From a checkpoint of a small mixture-of-experts model trained on Wikipedia: 643M tokens.
Below are experts of layer 6 (counted from 0) of a mixture-of-experts language model. Rows are named router (the router's row for the expert), gate (a neuron's input weights, with its number), up (a neuron's input weights, with its number), down (a neuron's output weights, with its number) and show model dimensions 0-95. Each number is 500 + 25 x the weight over its row's rms, rounded and kept within 0 to 999. Numbers have three digits each.
Before each expert's rows: "mostly gets" lists some tokens that are sent to it at least half of the time. This comes from a sample of Wikipedia text that the model never trained on.

# expert 59
mostly gets: " exper", "ollowing", "pite", " soc", " to", " fed"
router:484514514516509511532501525504504500505499516525497524472488496564562486510470477545479511489503532530472496510441515536462486482430516528468500475500483503482467497543527550446472501468527463469474514492504543487518499479473496480470473516534485520486513504511507521476486493502499490508
gate0:533475495492524478503498494490457498459499463519482528479534496502506474507459510487501497506565469460484513525501513512555448453510516487506505539464530493528522496462484495513500507490490486542489470525533489520512484512501511501541512491480489529486500482527448452527543518540502552494
up0:507475502487505529478465531471489532470435504474484522483505539528538492518497472513508501531527482488512474451475503553492490491480489474521514475505458502508538454514501519522531475508533510515472502497594515485500490534506491489482481519539472515497519508536492453509494496512493515529
down0:527526508500498527494478491542503511514462500493495483518461476481517509491507496523514493517514525472528515474482529515502503439536522527475512486498559475471557511481466537476490505496456498514470517486479502497538487535513512487473552552521483510478525500505506537495510502507456573471

# expert 51
mostly gets: " Ben", " Bo", " Dan", " Pe", " bre", " Alex"
router:553443480522499527471540533510466521492484494507465530541523535511476470481491490500473490482505494487488462477521476480497500500530506443493525486507538507465456489464483504529489474488456460510453546491516499477531488507480476477475519507491491486486512442468475488522482509497486497534
gate0:509496513485489519487535522483502498518538519502513516501518513485530476551498531512490543533476469456476491492535409461468530509448495520486482498542487486478543546502513461486487518473528519468512506469467506517518489472490542513468508508498485496479494471477499486483480488512515545491
up0:506490483530544478499473474552502519455480476516486485518484495500491501464478501465542472474540531505499521499466558522517498494542491474499522543486485509509473437502465548502521485529476480518505495526532479474523503539518474510544481473488525514503496527529515475529506515483490453503
down0:506512487499492464464474453500496485530497410474488516528461467510454468458497524496523474497463536484479508461490482513508522509475535505521487551478512513531483483499514489484524534510509486503513514494462501515503516493510523548546493511496526521482515503516473481493482496492529560542

# expert 123
mostly gets: " would", " can", " they", " may", " will", " However"
router:471466536491479464567486526499521478534513501505527525518496472486512485500483522518522444502479501490505484495515536498485523475460513499524514467501458521492520502457506488498495515544558519519472491518492484500468504457484462513505526520491499502466485506464484485469429500481487492562
gate0:531518482490525519496482504509512489466491522481535448506488500455476494521550455519517455486457520484540541497487460487503492499508505511513491492492502512461542444485509526550503519528528495476492538524455491520501496522492466485506459457510572500520503495486499485514503490480464528504
up0:485481533488479535504518515494489506476548463541501517505550485470493510501497555474501528528522493495464526498516495440533468477539478473462515461497493517520470525481557453468471526454470514501521537499494508515507509494513551527468521485499483520502483489492504512490533507502478522523
down0:531483483482533511479542508559506491513510512502525462530504513495506546513459455511509539525443475517486481537523507534502523534484499475512503503544513465489485522530468549511521502500509474505496483523448525484477526536518523518493507455513475503490484501502538447510468467517478500495

# expert 47
mostly gets: " Town", " Stadium", " Township", " County", " Company", " Railway"
router:519451500491516489530533522497492538480462498468493535543524485481503528524512513485511495515468553498487509465503545526479473512547514500518485457505523507512513556478498488520525507566501512506491537507499523500529492503483419507504490504459452514517464511503495487509502500494469498458
gate0:459555456476525507427475499504501510540531506517522484480469484492465484539520458472495505479533466497483493487491435458484477527501478499490490514485500500507501460527494457478483479427516548495520507498504497516506518495486531512491505509510517511471520502518515493506513500484553468515
up0:463559520487452522470501499496494525529492510502505464436480526517479501542516486493475516475528477472502486514515481490501512484527466466494486483527485480476512465497521474500498526479512492506543534509471481519543540520485553522472525497476514509512473464498549447466480541498509499509
down0:499499535477482495434477488501508485505489523525500470472483526518530496498492451531526507481530444524487479525481485452521507499508500488487520492490463524463530487523491459508516473474498491448490503535489464504482518507472577534452526504488509460483533467510500498510509472467512506523

# expert 39
mostly gets: " me", " del", " La", " tri", " Sa", " le"
router:510512437506544505541491496516518487514495478519484459508505525449518545496501516529534486484465514489503509476504458542493468500542472506518501462510507472480544489479473467536498520501495466518465494457531527501491432511453485500524476490463511499478503481525502486498500472521507524539
gate0:489483488487520527517496518488473472554488486534528508507478495470447489543510486547527505503491530533447476504529487465498504541478484443497476485486515511507486473485471532498503551464538530506504461511476530514516502563510554493521526485497519503513492528474485485508498496502536524524
up0:487467526518495470512510496547491475465559522501484503486493478524513491475518486470464520540537480490547512496539525541511478478474493556491482524475476528495475478505501476518513479486479516541534521495500475499513508430498473519484456492522538459495550491502498529530522498506492500474
down0:479529523491488464475509469511530501518517487480510462529531496509473503459530496508469499512492472480510483493508550533477504491504500480538544491499507523541501467511471477532487495480470482513498516528491478525462532486548477513499488478533468452457528473533530436485520480458484461482

# expert 137
mostly gets: "',", " kg", "'\n", "/s", " °", "°"
router:541494486524455493516525503528499512540489475525465492518495497571494455508518478481525499503545519503510534500525511517480495492506532513468500500511457541495514526501468533465493504531502470502532510502545528510546494482481501519451511490447495469478536464507498495493498514436490470476
gate0:485508479504500531469454519489509517468494528510478496513498500501489469513540517468503509457483501535512495550489505500503486506525499482522509468528501494558487455465508502515531520494492488511481507439481512558554514495554538513479512509508468497483501512474536537462458466506479533539
up0:498511492509487484499483480491472484475501503532486486512528498483508485531488530498514486475496492507511497517450504505516497498535497486511531440545499485520482460474507526512546572509496465493472531425452525526530513468535538496477538510509472483476498499457490537489510508505466527538
down0:532475494518494497515489495500493498521458506507525510470538478555504434549485500504521483495478454522502499487512484479487523482527512506498519485556485523520505520511470494468496506511543476484393474467484521517515481485486493514514474504451480488467529482504507510506499466487495522530

# expert 20
mostly gets: " Mont", "it", " Mic", "ac", "uer", " aut"
router:489485512502454527513493464511513524473480524507502507504487493458563502479512490480509527491495530526526489466501501467523504471479484518482493480548468463473520535498496478529437497539459516491483532506472539508486491465519490517518451535517502529526444516501462475491492511483474544518
gate0:499501490499549498492487492476503520486491463475511540473466488471524536516468499486503487494439490468505481517475444442505487520532497561525529524520509471535501495506494498465513486508450481526457536458514492481496454504498525485514546472505491477502535538470494502483488501524500507528
up0:512539479495484542540480505503538449510488453529493504475480539483510484519496488480518510493511469489433484535529492476446516463514488490520508462508500480516480480500493469505490523492529466477483515513535548520528533491518493517529515482514535493463521479512459495533463541482510518463
down0:494539469492532533483537516523490528480551508502539502506511521478524520473500486478479527521507486507495491523523512530517515473516533535480486472526522490504511559506476502504526484549472522531532520516480474481528494467512507441484457471475547516511481523485469549468472501521457495511

# expert 120
mostly gets: " —;", " |", ";", "reme"
router:480538502540428484525521502500499488528496483514513465528489502523560482481451473485541487487489518501525462506508460471509464516488481510540504497518472515491525501503513508473535466547510472493511510518493532491533467480514507545512503494473466510472551497511461502459498462475508505468
gate0:495507470532500494493515478470557529485478506483512546484486519490444498556515536507481526486473482490462524524528529534489492483481530524503507520486512474511463481534501455490526491484489530544503464495525506507480522488518521465498477535498468460557468488481508474507483515541484470532
up0:563507471524544510504533557508517509488502482495509493544523483515516490489492516535523486503524546505526467493470503507473488516503518535514508456525509490495507494484522526531485459531467486487489508501456544515555478476529481528474524489447478464492509505543501468468542503494491497466
down0:500495477532498549515508508498529534520519515481505516497519503525545497491503506499458531505527473513500455551531497512493510481490478479483468475545512512554479494527453560497495485515482506550493524492511463457513512501476519449459522500476538499538478497500491492498533538529465469502

# expert 61
mostly gets: " and", " but", " would", " while", " could", " without"
router:461477526470473501548475491514507491509485517496502494529501505551477460516490509564443457496481490507501502492497525552486492461432514525517532506502471510502439501488499502500510523444539509495526487493464505476503477470456470473499507524520489524480494540488494491482512508494515521526
gate0:583520511517494523488497476479535487473493514452513483465516489479518532469511564515520482498503483505484511530504503486528488495482501494511501528472512484521539486502553499514513551524503472495496497521486475478491480486477470482521490574552530507520522510474486528545516526507519537504
up0:463523493539526493509483513497501523478487537485487508454506500520487550481520480482471524498468499503530479496508509531489497524495516503454497543496491495526463488477501477451511427491514523499451472439548503471511519523531513529504514511484495501517459485507454526518516533482473549501
down0:493547506543504505511488509473511554478484460497506494536519477493498499523500526538522501484514493504461478512522443511491491459510496435519519533486491472507519517518510514511460555472511507492551476508478451481504505518501479518497462496527532508501520537467475532539477468475539489527

# expert 162
mostly gets: " Gold", " Green", " Red", "ream", " Old", " Out"
router:501495543521510516558469550484493473475472499570505480525489510479574481500541469474484476469478484517493507483480482524513533519539465467505512466498493522491531519475487492495501517542478502480468493516492502488493498506447505509473508525519467497548515515524454474494517518486515506475
gate0:473487535459518519479492510520503510509518490484473507522503525494471455519495513509511485503495522471513459513523513492547538461486535503525435501520539500531515522512479515482495477458472521516538482490505485515533541437534513477489471488464490495517486536523493533483495552484505478444
up0:522483483518533540517507488486496493529492489532475562519507530454475531496493493522525468516481477535510524527518467465466537501488462484486511528521503516501524506469480512515552509520462499450511507493542470521482450506518511506511522491492502446500516549507487499520514509531484517437
down0:518510510537492475480565456523496520437483510546504473521473508544499522505454488494530469498502522521519490504488516502477496463506496530474504497530480492508500542532454495491504475507473510466489524494508495492489523557490494499507433478492457475524497485489496456524493557495512480475

# expert 66
mostly gets: "°N", " —;", " Rod", " Labour", " Democrat", "″W"
router:526512526521485494495487501488493497574518498492488499531466469532580477486481460539517485509501544495542494517508490524526521499516515484534514477487467516492532490485510524432550465524508475504523466500485485502519518516506531496466511520484519512496532463499512500513504517434493478497
gate0:533540439478505525515506457490510505500488514486498488524548519512483516514481518487535495489467478483490509504503505534463496505482506519477461428530527484547448480510490465525477516506471487496468521483494540518517436463495469500476507480470499446507499515489515523478473479506478495529
up0:478519540485500493489514510471492485543485505524518461533469504496498515480495501502506522547517497520510486489496533518504487493531580455522480485503540559523484505481507471493489475492497480557509500511449470530479497473491523516536510477528459524507494481495529446535500492499527454473
down0:482541524495493536526448476513494497546533540480503469465525508464513536520520511484510533511492523504502557484530500503533499479531511508517513562497489537499502445515497484441494457485512503480490518480507451488510522523485482476471515510498446491505472518506498479502531460483504497466

# expert 188
mostly gets: " press", "ular", "itive", "mit", " pur", "ancial"
router:517517506512498507537508509508483500509483511491522496507506444462498505531500480553506497540468556492519479461518535496476524472515470507459502505475530455485500522510516459516480540514481500475488509497477480485474469522494486490492446544528545511465468496503560445491536513509524507493
gate0:532461478492484497513480522476498478490465527494526516516504498486520477533480487521529493465529483525493475493548530514536483505426474533510483549488473478491514485504506483517499504506539550514488494537529534513498496498442545545519470484480558495505517512499465495480544507523485495476
up0:477457462505500510539514501524491475474453523501470517502479527463500484461469519488506506484561533486470493516543491558444495492479522512519474469507540490480478519485517511496515511503493542487495490517483518516469528465490514491440495458510499480498505515492502461479534442502486530507
down0:491475489477474525507483490527522498531549515472537484481503486470526510514538497465488511471531508572505496488495496527477495531507489476506503522533495486530439501500540469481462498486541461497518476488486509489491504511488499471520475502534577525529494535518536487485470534536483493527

# expert 125
mostly gets: " among", " using", " throughout", " of", " these", " between"
router:474501528520503480530464481504528528493451495527541516492482513525558475516529514522530467497497497450488539521497537486486470498457521539479479528488499478492526480501471530494506462550500523508463515492498540516483493494481482496469503520515512523431493533498464470494501486510507508445
gate0:532470500541524484530510470502500473490524529506515493489467511483512424487492496493463490497484567503560475508502523498558513506538485485511479524495441515501473479503530477529505485495471531487479522496492490477511547484524510531527482499525542495500475501532497495540472481534528514492
up0:521462461518542492572483479515502497489504492497530476503471517514548487495498478515488468511462521490487481475493534532529479495499516485497502517446475538521472464422547506477537478515492546509493531481491480510478503474465485532528509515504536521513496507521479518501485468503526521479
down0:485460518485482468487505508523486446484478527477492493514502470498530495490496481490492500458460472485447456472481492513490483465514524473508559491507477497517523500469506486518511501499495503486475453436522497532496462523530467547539497557477494517461500478522497504496507507499477553468

# expert 41
mostly gets: "burg", "achus", " Athlet", " Candidate", "ova", " Votes"
router:527511487477521465505484483496487557480472511503481524509512492472540502495543514505522492549483529494515538458517512491498487503483528512464451438523481469542511539479502477473485536529501533508494491531523486483485485506495492522505518531520490538467471536532509462511541482486509532552
gate0:480515509565472516515494517528465459484509508531507487465506502534506494500558536520520502478515513535452460512504514498510503516489533503515498477491488563515526484478512466497480484488510545505523500474530508489462541517497514525467452487536500495551507451503538463534476516492503488507
up0:516492556490451519522484492503505490498525495479495487510513475510478516506565500536540508504534499452482519513467515507531485464481443477541513518544509505498474499521485452523511490484497487490526543497501471481507423534537491485510513518515531498467529491514486510518476534499462477485
down0:514534476497477508510545488499476514509418491483485500493520484558502543464546491482542532488538496467487509512473501487531493476458492486512502501471497510532504495504512494490486485491563467521504447497515511463513489485503481474497487509456544513475464500499506515511469507541556500506

# expert 146
mostly gets: "quadron", " government", " form", "ision", " Committee", " press"
router:555453520490487461527475498533471499479517523495508469484538495487521483497452510524543499494501518515468484472513485477505507521536527501520518477560464480471508522520485470510477507537511499520471495466525486450481498474521507511473454520459462535505487478506491499558490524490462520486
gate0:451539537552527522509514518470485527520509503487514526511492468527460510520519523519466486475481470499522533512533465509452501516481497521479483494511472494502470489492504549461498523476516545525478537514504492538525486517479489466543456482478509472509544501526527498470525494522554511504
up0:460533479513469517487519464507495521538460466502487519501484498507456477461509495512451507499516470486512528532518512505465504456485510494509543531520525524484455476486507518515495463468450504472503478518492481476522484501539539465509469529519540476536462518471498492490486515549504463529
down0:522477535532552443464526486517504516507476538502480518477468468489515498541485499526502480487505551505506487545494462478508487529480500504529470500519467489483502562487497506537457496488452506509502513521476470539466531531484509531465510546509494492482525524515482481489481510455477488493